Below are experts of layer 5 (counted from 0) of a mixture-of-experts language model. Rows are named down (a neuron's output weights, with its number) and show model dimensions 0-159. Each number is 500 + 50 x the weight over its row's rms, rounded and kept within 0 to 999. Numbers have three digits each.
Before each expert's rows: "raises" lists some tokens whose logits its average output raises strongly, later layers aside. This comes from a sample of Wikipedia text that the model never trained on.

# expert 21
raises: ",", ".", "her"
down0:453495594517550543491571489475561416483529574488476423516588445481366529417566522419477503527480483440459499498540530523487479479486553505386476550446604531516479492573498420496512497557461465482427552406509567485469572507491449428473494526485487457490519420493518499467475482437475455521531568550546515539477520514457527565490493492618423554407485426627493539455534517458548482580564595498462462564447514433544549431492421545494598570565555482453550522460537471356519509498487508
down1:481424462622489477437508617509507437393485458533477589513635523520560402608543487490488463484446595481425445459483537555498515503523539488489493541487568478473586498461514589535506453476470529454472437484478512450502461480456474503534546405626561591476401518560446484461464425498458447460434613507480511526497557426562483524493455478449477591409543525431558496462536571536545458599580562453493487499475514429512416469539536425515482482536481528494519508526512492525477477445566512
down2:458524603389522566483626516420500452588524506457529512525514480548575494431423499572548496463420550567561373487492500515468489514460510491510577507514515498522583474544470458391549536573488560506528476469510577561441532508482508464479511435550537476528532476490427434471495487499485522589482541454512443500479509500429564417510478532526487482516463500688533350539554532546419607434491511497431522444461525462540518496415473464550489538438521465511419529554492538418532436525493495
down3:511490471518567470521518495487582512505499593477450435598526448471500371467514469563460541535524429502538502493539513504522503424400462590512416463513418435435547511528497530414503628491569390516435503504628622462477454527545437526535478596565494585473501553497435448488498377498531470533494524557538479498507518479434513490552501466423439500483492451491472541503406416516534442612466512419494504565554523509503447512551539486577407558505480612518540452508517482468510481453531510
down4:511438643619437493577528529389556436474523463548513487466500473541452519418562570569441510483427493460517495523538470517513506584544436553515440474476545489543529497484519424497521472514481498499527589519558473508577416526424409548456410371582521482498418433444549543458428433516437526482439504572472504529525490524413564521480473539528497478487493440494511528574598442497433443512471442544581509488446482521546528428468498549496574536505523534527536571509486411469658489504480489
down5:524468514541530492516559442385511441519497609466532511521629523500542426436528446489476509516544537610492485487454421466488497457468470459494491482469444454401476517603508463478500586564542429523487502447608529445475398466456584528502460457441552527536488580514578587512524476557436494428599494475483435503562519540480562448463429525455492517499506416602429588468495371538542437545472419551480530489463546455426561547517540542485507509473540534564512623476489482456499522509501436
down6:482525478465487486501422463492430473440490425513463504481509487579539508618592541448552461523511513560436529455472521468515586548604426478563380492544613541553500419400486477484490552522475479432511411529449502532524473625492479553489522372558467493632502470499461493461436442481573543521531466521521600417481510472520583430540565523440526487516482503415524494535567521428486477452436538454491532455554487533574394554468472521471515584475456575456488505580514564470517462508549483
down7:481506527428499464599550481520524465568564540450453515450499514544473529407535512481505489519578456539481462480449467489540540449557457496507523419598480424559480540456551518507475464466464541438553523534514486500392509549501373456505486562453525497594497587466558392417502470420444545448504506475503536499620432464425468469470488477387635499555417508496572520557484431477430486520570438525523541536470592532562476586429579549455526518493516471438463523433553506567423543541562525
down8:530449444504492427562537472513491494460551488492473535660466537527428546579399515452469506467505538380442556590567548535511478528543474494616494504573610490567510610474581444503554533544440465511544457522439495436538580575492432485385497584553522549468445446478484499541492574485456540430422518458453452552464426474455542516511397451562478442509542479499491494494517532436438433464532513575479482545453499475506546393478516577430562502427513438491529479474522487552532479470531533
down9:502434453449526479596519448453410503528473549446407495513424552515468454536549507541486493367563559501475477460629597572501507468605448410560474508513497434500548465444540500483513544552569466489510488581513566469433491525465547502473567542528505552512502524480569414525461586545488509452571569481467539409468516499508500432549621455445543471501520483491512483458556471466414440498358512457575476445561482581428495456492518523500498493430382521584567511544513565504463478485568518
down10:454521515449550390437498534503544442446442443574447483550490571472495537477518570472503507526557430415537509538423444445522512444577524462492522456473476368479457515503473563462483577457488497483548546415516644470529580480520529526507539539447560449456512515511520506494476568453577463399532508495504532560483541444522404496537474450417583501605439557484549521516513469567523423475444518485428433580435490486586487544558579489523500553418478442493556653419549480496460514471529469
down11:561506514439520486580482429467537498389496447508527550500560426535481460565483567480502473596528565500488532400573488592389519440465487493505470537432474557487521521483437441474464492504482525609434480480576437490533408564495534523400500484573496502525589475504455554606533551471528502592410424518564436424480515450500588520453457515480436479513586401553509560517514482421521456440477474507523515469594517501584523519474601520484520576437500523414501437466416469469554487548435522
down12:479499461645450530512544533468527614488376484427429440601501475545443507512434417530467559493522513473473407508484484413480511478537478507405508442554534545622463425504526505492472592464469448533489525528532477497490457477563479486564485547450552459544484547471510442492555550425502387398521523486530474532477402460506540550550488510540517546514476554515527560534465517573492528486547491561458463354512499513485597606492441486491569465563538444496502479520453578467446589396548516

# expert 24
raises: "es", "s", " of"
down0:471522541558613531557490382541487567485558501428537460475550482476568429473509506436472430561519443433505579545499505575526544503467455469449587505414503556541583559509510463399431539565367456459491495509485494498520461436503475520543460542525453474483399469462546475471411479473517499518479404492627546434491510386533551525473506537536547533540508558533448545444482522549488492466425548504587504611492439515456550442452488445415529414586529446515576498542437531557522532573495501
down1:555488483458555458550492488479418491534501434414511602449576495545488450632471448548482405541539451498551527432488519490519555498495517429479489527653470493615465469542491523610497556473569516506497643461455552551467453544553467481482490513467527622502471525510430420496373588436440531525515489399506420477533497454502511495444483454484507516464485508454498407454482484534405464514522594580459562474484474544493458512472469505580481543452486619548469425508533485531455491515499488
down2:456480482593536466430541460496454452462566423427534494531441446547540554533570566457472515507578524440474545497528505464612538478463463527467528540478515443491506444520522496480535486487479510586555525522439523483518523387481479538505541460509461448505422500464445457412546518547438487560527532484619511503424443343558633476473605434552406461426491469521511425575458526590488556532469606510515537513480401535394589484532498526469561486511482449567545462532473418504542540477486493
down3:471482523468598481502428471409536559422627567501427398550516519506461466527585467580583555561403432427482476512511471452564501481448595473471553480470521492515498466479547467595423532474536516522507479491492499588500489582552486504484495533475496472515516490480509521473483569521566458449499497434357463493580465504499511463470474547561421438597450534422572551416513459452609504542477525512423473479538468451522553479504539513513490587554474591403612498501448534527496454426567460
down4:526490502478474491540481471469531488544527456546472516498564502404440475536407536484487542527524469449513427533511462475469497502532511430564458449391520576534586485544518372548526604534470568539471490498498447500414459542517555500538544444474571545526550400524598444444519534486467468492531512489571502533529483568547460475478472492452554500462511473520525427516544509446599573462476522548531576388557543408573478355551569580414563471455524467458487405511459347449548544516492545
down5:519501517437530494516544478464544580510523558535431474545420525493546465513495493489537485577497487499522474416535413512518531561460424491570520513510481537352452465506522493459418510449417570453495421425574479465526491504540395551477525452571465512473558538578457437584494436579543530517520476561542577418542582481461514527572516535422423487454492546533523471547400467457471424448417500532555490539487375559442560389475513594494485482574514548487584539422529543527401542517514517
down6:436451489463582543513535506521545487511551518542494439490519525465506457494532444499549432444473544445607527513454412526534519511560570432525531497421500491509472517509567499466462555541555509424384418591451433479468529615523536575455511435516505398484534508441569568460496531441544529519539402601544514472516606536561437491552459425483480518519457456520408414452526565492576463566395512457548515559535516502512490601434470425509416486588457487518502534454460523596465463578483453
down7:580485462457611480517487495549532414541616440501535521563491535542604470573499419531531481486584482480417483541510476475511515501500414469461397473469443459516479509442440532505482500508528467561517478492563461483488591492497579490517587496540550566435585507471501428552595509563452497454454552533517557475506441527458413607463366463487560534419509536513495473495435412537491589541442487493425415667484541470465514485425484474506502533483472517557529506577471427430446540500473506
down8:462416451473458486527541481509512598489442449459512430537524503543416542490515517527455517487483537486560490585602496558563528525482536563502421413502602489515464444397521492484519484569480499567455562522433572512413480499546475444486489551535555489530467487382528508467572576444445519516504521501469474618504572452393416526369496497576539469415455436477422550496506518532583515479514515655448451560450549498521536467522567450511492469459564516420477517519498550478531589507457585
down9:475433497483412527498555528494570495606532554513553517471639483538515420436429450445426484451455427477479500560408548503475525485559504574501466530500434542488520538416546428529464458469543581515483489541485491481440520532563507481495507493470535558518483453476418402476504489512523515466467489493484544491531536467429408536511549594542433491498570439484509659414503366400444527572451407513516479501556523537515506515508572511556511493533431483465467494461463636534501581466602551
down10:530464472464533486544583571551488470554497503510502554544486458531551536507502473415475499477453474510476450562546529554493387495493422488532460452571524485531497486489457519531362532502419474530537502635442434469525400466457515420522467492563534485574445528491559462501521474462439411482507426500572525529391394525554449526500527504508572490439467507404512553512514465440515561491539504476496605533444465487399669528470564519518466577448552510468528536612472446569589496580494480
down11:487395527512509511504411446552527508463541593518447650543547411580537432527464558500565501449539555569570529539472556552468517452369472413549445484584483558438482581414470491540561450492525556495469467427504500496512465471455525490462467468478497543490521479479463479486475570502538598476429407474498457544612516524463450457472548454559487504473498506571492501561394484588500428443485538517501490537458441498480459496473491443550586499476391515572516482571489478433596574489486402
down12:499489472500529474426447607505468537484536513568501562500394439421583600506532592502516540568541472519561449496502433533562501565452380502472518564496481458398440530454506513481429554540411526557548412409550534479466507421521362496501444466480426507522469570481505524499490560565456533467549510576565476424478589523451541465549499444526473496464385519579418526472465435540558581490439509454575472553529495448574495479541478505572558519551534479430554495471502480517420529532454495

# expert 87
raises: "d", "s;", "ys", "so"
down0:586549501527417483516507454482524504557520541483571568568540610528442417449572481619475488477520504411552457450544546558472467570467458486526545481392499503513490541434487509661592559496515590499462513463509549525507500439444457531448507494462593569419529435533594515598460455518550451455461477552446426482505454437474531462493500448492391517542469409504409495565492579550436534491518517552526465471494437507431552512519584566524498486435441481486514443533512453498480426489409495
down1:540532469534515467540538498413493579457449592441488461474477476546531531564506520488428518550432536544598494422498558551515453578508619442519441538447504505495522577475422441397640487548531507485442557551493410521461397487525451488507455474470563581460457459503463487529535493510449529479459442504469569502529397479536451557434524507424508477442482507614543524474503492545511430545418485562453560532554452498513536439561514374553495497484508637414453477563477494499530494588514445
down2:467441487490496529378447552501385541528545483526437519420495496465516578493522481473495463484507460518565586538580496506490479394446427506510480509464482512475466557499469484483491507527496478456533414433483508499521468480496482549515465444579454474536454595398547507500516434593466497446500476590509580570465510491484415501479511446672578549485471487548495507482445528522533496511411515464532433442580480594513578521410494532456429503444539498458547626654520526467480511503603584
down3:535565516487504525386460555570542513518558466434444489493446448508549528566451530470454455527452546536487397591457446564541481582489513523538534467521413511513524478496506509617541518490541580523641500476457490485445430403565487447503454474418486433471492558497511448499520505441606452508518503662601532512514449546510391458471606505529479495434402561502509400550488477482387448548516499461513460569484481469552461489526478431526554496501491533421470429540479468540512532506551558
down4:507526482462417566509534524507511610406516433543465446622527569535542463519532501534477486468386477506452608498467600520592523518513517511487556525453459492476602556485471544500589485482514499511491488548515410460495470489479525463540503527513464550547498414519452497543526465488529540453530428506480484501514533526473478541431510518515546519523500412466406465493405512489440497405486438572483511468415509458464537421603446372534502484573552523551541502409389567521427427609573604
down5:543534573552494470507461464496481440452508569513475443470484539541441527504407533583501640420491496499476530391449489519553603538515542539585543434507577515487470451450543414534560432494558407583367582541552496509488511457522535491565457534475501489418479480504469485592482573554488522510499509439447515504409475424522457456504433515497472510407551511439497445498475441480446527486477500512401601530407578517640560539559527501528503573487524467417505454486491519575572475509475491
down6:502348437535444445490484419505455491450508522586413566438525417451490539479574533537593525474521464409530417474532442437453610479463525373565497475500520459535477550448535515462551511578482422470489503430512531459512476570514548557513491546551559536564489490453571574466521527438522482424533528539507612594486500485447423500476554493511515501526492496449541439510513449499457526508458487492472497483547471596392461599491537637460543539485504567487484470604573528463498443449560492
down7:498568486508457432490576540434521485506492507447398538436414475487448480505459468486529517510500608521442519528481460512555509574498524329504518515462505536534436474556529573482509467465478469604418505524535473405514538614554644472590437504498541530478495458562473516423447546474527557390529553476521471416463516562476618477523499532581557447557502562475541476470500527548469430491544474469432510591423516417456598446549549568482428547425511530520430495489492493533494505480457480
down8:515511435515491505534505489454494494544462605485595461492536526432440511385500427467550477602496504478561515468497402348544555447398470565525595405489537447601509630481535565499454618454489476436462545532479589564494506509509529497541441484577550562460416552548503528461485473525505451425517517483550542487534539487541452502508455483542516551555521484461503581454568545498453496517439489455492537427503427427535494543472464419411412514462561507426496452528482557567541547535533493
down9:458471463451494498572331530470539473415448473449479554497451477532564496536496452501530523571465510557557548440443555473467518351481499575526534429493533508467482504485524557539465579529497578572530465566440557519496505456545478422556482428430476520513537514436539455506533492474527486554392494514587496564545468475454487615410549434529481457424480482447556505566481474431496474505555473444461434618557426508533450495507513494457452549436502524548516502486430479563554553647510590
down10:505526451568519474468414453491532391485511562536495503484587455495502509464489531470514457521458492431506415468577459430520507471512485586494481452499476468581448459515561554544451594469559515497530446606414576504428462477496539481483414525618517486512463433456466475518554522528518520471430614441583561564523533452486506530494511517440393502532440464461519511589401473442486575514533424542542383451610475485548496535550593440444544520552558490586478550476535551441481429538458573
down11:483556486458497491523465510464510564471461608390469509394504452514502458570547607553466442480441437601550528473520561504496479487478515514545462474492488535465475526507505537473550567506444545570523542431518466507533515418430407492483483490437550534470455499523554561532567571420456519492458505544556507443430418308490413601505414469435508497486478495602506556481534515522501498487584625614508507475475451469498449444532555503495425461537508510484539470533550451569415491593530510
down12:443590472554504463584518487544575447415427518457493419471444591501476587543535485514467518348458522525411502415432463444524485585412463550507536530509492483509414514517462580400448494498506433592589534485426553521540552561603514472453471521492586518527482449518540543472468529472486523450529631496448486527566496492536473485477458547557531489525505548420515464461532553523551461494511509596451505577386535509472475431478470569499527525394460526529478495520427564582496524463451458

# expert 29
raises: "ra", "ary", "umb", "iam", "iv", "ub"
down0:651516391490602496493473537622520494457511510583471433493475424381471495588512519415438478511487530479515402486478581574414528542491500507514525524484490575468499484437473422456562466506503529559571587465448462486391521496534466514500519480540566436491486481470559507558424510398487418505451470582509487423435532503524578515417484480498656531454459540449490490495581432525443543528560504493513545506492518493497539539537523433491508492547576478459595474463419510531497505499573558
down1:534518420466520511482492450358349521481501564534529514567549429479585442567496560430415531490551494442457557565517553513482560539519506505399501492499566501462504480599508519539451484493499448379392488484540519598510505506513556473488494584534564535472527570515451484537450432458517542483539456506482509587542448466476577469441507479405468509428519547462551508488585435530470493511446520537487552433506486464508506483506390560455491608457393550543493528585509441476468475433615488
down2:490436472466531475526441565512474407523512365552463521486474464492576473549527451451501495587469514393525495444465469515448473449485499432449497490538485435629480582565435437517479637538505526557416481483519446432486509480616472441492550453581482555536444548491537468516545464472506438486536561479474491601566485587559526542559538429479509453574431464489477514531491469441460451530452506464607500480509466474469616433499518524527476426485450548534548487527547618442556611522472541
down3:551465541424459535333524448488478408454533564594519491464476478461374483537557547535513510436462516583495485536492550571405427503408432507607503457419491506540512509547503467515576548514436512475518550451522525488471486603538484551500536417545499501464542450445418466560522594512593476509568550438526524485439494459499368469426535493521505499515497497432504444467587559516523512523470489631491499504472476442556467492474534497469512578587513564464577504481549476455526388528500464
down4:442567532466582442477490502499544562570499502505490503588503456518489552521564458483489505466501468634426439529558509599439524483483474512580553522547564461449534611385456511564480475484427461557524419514436545406526470497548460383492529592566454422595436488501474455512532555504413535461507570464482519529433524423491539433495515485444520463383499477508517523472476498417541508547540458447560583515501541497539520484532453405559510434566523453451562554410460547502414543461445532
down5:483411505503491563460527500537521430468505580519579543562473519454453474506604503483458495481518544497494517523512514534398528551510502499479567514479466463541511518388450474532511470518457501452462507459635431572481545438521497544518553549478513429450513484573476516453561433529486584496452533537520450493496591538469370575485483545494480519426453594488508481573563473520622511508431452595496408471646463431404487480500447460502488488447582539576402363470526524484501468474421491
down6:486504608459565509486546533505492559525529523449517471512446597514451467320478580504533522484568403589487499596594445515433455595559429444551471545542497481483464604449511562478433597541569519494411468467511429578621523503450464543512467494501536508473506492550520536532474527523406446445525552543481475473471486417557561497525470542464509442412504497556488444504499480496560538506491436489544467453490490531562493506569434515529525458496478464428456613553478395515516525409463446
down7:589473460477473603454482455455519477480583510483589472487496516480555421579560442479532550449533479539463559472429490483449505575512433562469451455478495517537550612496495525491570613500523552417475435401546494527489535520473506513501521528495454544463518477533433514505550478532492443414502553542533494555485507532522475422597528521485427393508577462494519351467482572502465491545464512521472465499494461503553463464492478528580484488595464502573516347623553368461541399476522462
down8:419418594446507547473522510497507496475545570479560513465470504492533547541598524477515562398485479487496539579532523559391505479500387416481521433566450425521526511415541582508503535476437506485503500440553393520571490520462421560504466463526500436481407465586442485558518415485567506550521462552492479452456484476501499570543513518504528521376546571516503584465511421560572554432513471533499569581588413536453556507476434487471522614484556510500486519593499435525447429441480449
down9:521483505478528579401524539516550560568605506540481508491498483504485516559462530442464515504443520554462468505527591449481536461505629551441443497490401504496382523436577533547523458509433521503536477525516505463461466445485419472489344524468583480534537529467489492466397502464449436447585486463507557477489456460505551473529527462506554535518440454502434521630419566491597548484492502503453552588566496512570457508470548441576614487588488517399546481569565497449477540454431450
down10:496577510510559479453439608481393480491463458487564535525492539542503432516419484614501428508481501565439590433466467435602480544428512483522537450434525543421461449476478501566515508466513461491463637531478457384555431479494491461537499495495490522508526414448396433482506510550469484485499551488516519462554492591534396517580553491410470576482502524556524523471462512492539477533467573463535482507561488537542453457608612472439443546578641466514498493488503573439465439539540506
down11:564466460460513545498432455494468503451507533458511458511481533464497591530404487567499531486468583498519539620504560427419517473473504569516419494492479509443472567529546453488474503442504378508557445509441494451507559541437496538501523422464529531459527567447460581489496551494518544470517481505558540421406563530514517534627507510528392475553444536432539464416539468520478428541513547510365538517472407587433557525563504568557438642549486462580489458584515522418460467542479520
down12:538500553548500541476540480474411525413535569492557442446538569493474452482493513603510549419500544552440541525530555553446444417505363526561522374452502451508555620512522564474518636486479538512426476488476527560564544563467456507496526479546475508481478507491449511581497494470465445459513531525535486532461493533511446467529498465475442409356560559495437451445528549624529539627471457518464513497426475483393551518473479569553433541474491468521463410533481419495528481503550489

# expert 170
raises: "iety", "ician", "==H", "ican"
down0:436463487510514489517545499449528519502533589428606490492473547460519469521487507537558406564469564530508382465439445469495442423477482544445568480515486575520463517513535484523458486425509569516473505465471579424566510564458493446491423330426582483578501599590505478573475490534567529500436520486511578545437541580656469483496416506388548512518458542452483539551505393561516450563432520496537450461570499493409505465529509495540458464558488515528542436490501516513557486471451490
down1:448448583532556508549525505527458453461452490546562489493439572489546562574502488466541404522586575465441495450430422564470538478440491521503466489418508508460493580557482535451434455486439441564510464529501500499496499491528388536469381435441502568417646462438496489560523570542561486534532514577518523523472451610526500523510502549650445446484520481489589467560561480561574383444567499495453491551497485548421475476562448513439495402541481478493477550455524540524512452473458481
down2:479537516472597480534497564490528539483530498552505493493470486482410470521510478504498473472509492457460541560358610447507548563520477493490526436575522552459425534496513448509414481432507514534501505417462444494411525567498499422548457430405520499531564472629521511483524448476522573576415459481444544446519496587618500641446446552458475510514428613490398524491554468536578529545510552429559460509537576561520386390494484437456534508502478468494529487451508528560532450511528521
down3:528508456520541385533505524451463466554565519525556420481489507526496526565440508484512439472479554517560511559512499591535475522569466498581448553422551461444476463581455415547595447436524536516439415534526548516550453519357405469549489572596447465428428483424517538536519488549513483626456507435574508531553509447506493448510525487625426511506503512530510471469518487408581459441489539452502510453507493523476478540551427440416492555509436562575452365550467510511528545486525536
down4:468534550460467555467594376432518399560477463510500441495566427500479492559578528469502508574447564453540505483522547493534522526477447438481493408524472509491509601573539509513458530424520492455465478513472616477575488473457440616520578479517502552522439542488513578497550469577448440470500452519397577508481549515553473472556536563484531482470493495454481455474470378491475552435459503421548588506422379552535590461552498525499471563494541451458580606413483538474544473493422467
down5:587501446495519447532523462443434498489531484392476496473452483378426570546539496474512431503433475551470588426468533484536439549532455467470496631489521476571472490514490490509513467582562425587486580596567467497515516511511434427520560591484468487467481568563517405605496510450483557419378471584448480608553531493485507466428536517463555541457517506522517443512442392504482533590519473569522545472546554508475572539469581490487426489512582514518555489464546507483434474491410526
down6:600515408535459540519555558554513565505559507496396566490552551489435430511425527483496531493441475505427586526508521491483490551545515548574486445508452443495483472387568526500582500582483510598492507639530427450426449528465478514541449493535567561539485489435522491534533479457583447428505565462449439559418478543518541466504431485494435417486557452465520468492424473597367519520544540492532503436420495442492585449492514483566573485597468563409541488486493456474519428513467525
down7:520499487503488540517498394466499533611474462500528492547414465476416506499481455482414564422514500437468447558543490527619535482533469535501566453542457442489542560589511467495598556545535426504422490441410511424564517449574492448505528489494549500603472512487504571537571504482479579423539558541466549546524465453472490568495439422495439513405529469565520505507424507408414613619461442533550536528463510510513485550458388558524370505558438538509510493465535465476529478499492562
down8:508498536533546496498528530449460467515502471408527505438490466557519503496548465509532448411556520458566493446507532506564510597412492516520417497531478598400493523502483554503498518505420513571494511411481452525525504509530531485542518449527534520496428563434577533519343436541508552555466547461451574380530537495515548562493414468431548534567551518431587540426494469478433487473531506471504519406488564559422476628537533595537484503464594487466549388440547463473425499487377486
down9:495538487530536601507592571533470477545596406512475453439494437459468519521536513527494550494424484543457441511464523446475496523552435518548477376567457642526513430538488493511482523424541469520556578450570554483558453530405526435469496484507550486561439559545515369537393497454498501578496463467380494547492489507563560550531498574461497527534466523451479576428412520597554486567483505510457464510399505544541493497466540494419427520443524583482555393530453512509485498550520441
down10:525492517507564457514418515517491601537499525456536451497483591567468416438512513518512424487486448551601531538555497505394422559610462450476534519497513478501540553456573553478467563515474465516537394531413477445479514583530502551534397512500455478522477541540539412506500535455502502495558519453590556403489592495630418432477484507482532540493529448471543464457521495507479495528480517549522558493547598412460406484448476539530415506579493512530522413435431555574465548511371435
down11:633507473513561493509595468560545524512532517469576506432472555438508530570450478520374507544488472512431483574412523491467454492523529527489544583465519456506553491506509454467548534418494474479354534603409504441473491561454449536509482441539536534474622428587540536520587545437506517465488456560466504503463558497535487568508481431543502514451502544521534454511462429539406437458462551451592472522497431466444584408542504495371521504505496503423608578466457538512484498465454530
down12:579552441443492449480579479569513541525496442576532549406558580479483514426526489461502533556510525535524508429448512485472518475563550414481528473512558470588534466425434429506524475474502548570539460541482532597472455511372498538491475414399585514506543438550467522521553520523512497461542412643476533528442469476499473446413519541485501501450466467441503598517570457417556524548538517481508588570546530508411358462490540522475508452514496541449570442395537485532504519422492431

# expert 108
raises: " himself", "ist,", "back", "ists", "',"
down0:469512557587474440512475525485430515519423485529443543486488396464451555434537474578468612503478458537523476538545482490478541532483448498461558472548495619428433423519526441461472512448483487517437544438520457588494422476493515557462509541486526507448558451533520566510509507471501472466550463519438483406499537525470546611511449451541456462519443481508509567525402536570530582418536513467491410518485400430518612562539538579584565569445462538559562450515603377526471468476406517
down1:547513439468485513473571528455533476447497501541541513514487453546549511455443558457503516431467473557408516535499524431558471411421512476521610621509429532534592539507524526513403479446524540563570460426490456503512500568492473442535447479560476440436489511462508546525449554491508635436519501455568438465545459494563422438573537462429575480538580426532511573535581549473479482424482506415495497403520470508385546458494525473479511358556453497542548514538506482551483553479621472
down2:473559532441505524425461496651591534550535538528392486383531491546537539447488445511452557527442406469482527566493458473504412406492514548553478492459470546516608499482565551537478472475500473563492517505545419447544570464440559516421480587609487492521473453558592473518510487481568519481464533455550512530559471517515596465558572574510575487465476421459471383549452493451456468528415447546457572395551515531472533523487463489493529574487462478506480437458499464457533588443473444
down3:473492510442480553407457598427516453508541517556542465475508517478468487547565552456444505527538514490463537398445496472489504492477565461461464451493564628434444541530517447526455507377535459510423503566531500467476480596467573512495530521519612453537484517508459500473543434485492403482539442528528508424412453599518481589515505580548564449462477635523525473500432553511552499466438495479512451512460524588458473514501589466449490363500561521430666504466505484507496559497425511
down4:503486575494475545497466485474536497526489571537530488502496453510534519511602586436425455471522493536391540502494514572527461512566578455463526535488497569553481464541502559515609540635525510499457489448382443448390454488574461454417467504512436474521469482487477519499494412490463574488508578509533598578490487508508449571452604484476492509507532548475506498546445462504453457447511426514465571479537437554422521500425434517460414490524578504642460538536399437458413411555518576
down5:439437445445519597424413472521430565525527442444478456571499531525472571453511512435463558584534542572416458452454559375465512515548506533414535487502504500488593475488513554565449374418514431525466413516403494538473432555631502555521573528559472521523457390456442455516468479532493492462440533627564436557533533488486548528545495529513457489504571480511528422508511583433490515477528522460556537457509510580521480494430397497529553526466497522521506531483527468514470486557441580
down6:486578498534516467533582496515509555504456520438408507467563487580354591603466497507469419534408475596563513447531548501452477642556517511486489520469460467597524507452533549475418588488513509445559481479464532551496345474531503448503531568460527467474445581481523519458471558573524535433465552448542461513500509503471471464488502502467485477502496480528461436548524525459529421493487473375570470587463469480489465594587432518392415462460546466537471534555548510452468521575544493
down7:541509362472530490541494553491520526357509384387497438506454515471503537386527380527498573575427518519483438510562535470529578511427451447479518492553512474512516429567431509507413502471520532506561455534497511520597415589506463480493460497511502495526471500515601375592564495527521524492548451425466498496534505535467492594557457532580470450457491478526561513473472418492590447456560537569495475520474581494550556480600466379561547508486539507520532446493464521528468502502457479
down8:556469494530544493513495384521552530493558549500565505421530531499467546516588499542567539425531561493529536485532443455441578464555487513490517530478413497472558606486588494469574432435527575508445494440454514548410469439457582510427431475412503372486461494487526536519420544501511429399558400499525539510542543468578521436570494541517410492517490507463483516462482455419463526606528499452482424495557493462453479396564492483568516489552549507598502393454508472536583437452470541
down9:459478544467397469503513515473523578514433517471442468464547501508538436530517383501418555395521539473540439572515495465601482497578507548554503551422459516528453478487489461528547519543469486526449495399463513356497471435450559479557475548477527604525527458515540520521575550470581569597459483475479464507604497505502454468432465611449527626469410418558429440498498582575429475451556395513506483515600539551480567448537497443452514561493523484499510500495478515560484538457503473
down10:547519466485574438515473559472543477504495453464368561511510446491450390466402511578555479496454414565622549553485413469507464566499414500549506450519447519570443493527468571501435497583451463461538446574560610440541537426456542555461571517510506482415547520417447494518543553528424479515540398554539449494521384566502514588503502452559492440547468500519489489608493564584452508502539501451485514583553432551469479530522480463505479572462454548422470432481528490517472497477501530
down11:468457516482500423512552505418564467457496537494476554519480387491369422554435500499466516471489480514523582523589522475580466495477587485499489491513543514535498578557530395507420494475511549567523416485557585583518485487460418523567490585501532532394540499420456536532544488546518516490446403539503559509506510431430485513507600454485425499501560467522540388487569449412499554520555530485488443535493488516520494536520498531563632483402543527531482415417447495592520459385511461
down12:459461527552470506562442534513620434442449469442491510433472541519491586505397531498402476488461566513434432515396494541564494488507575409461526491440469612426512550609533581543466502591517587453573507480518502564469541446452585482539497439503588443558536471464463473437533492503438556595477502500498502522533532544467511589425529477473533497496513592547443471498613441453466511544499590587466464546418502479461454454502537458483514527478565458460419527414440470429485516547497505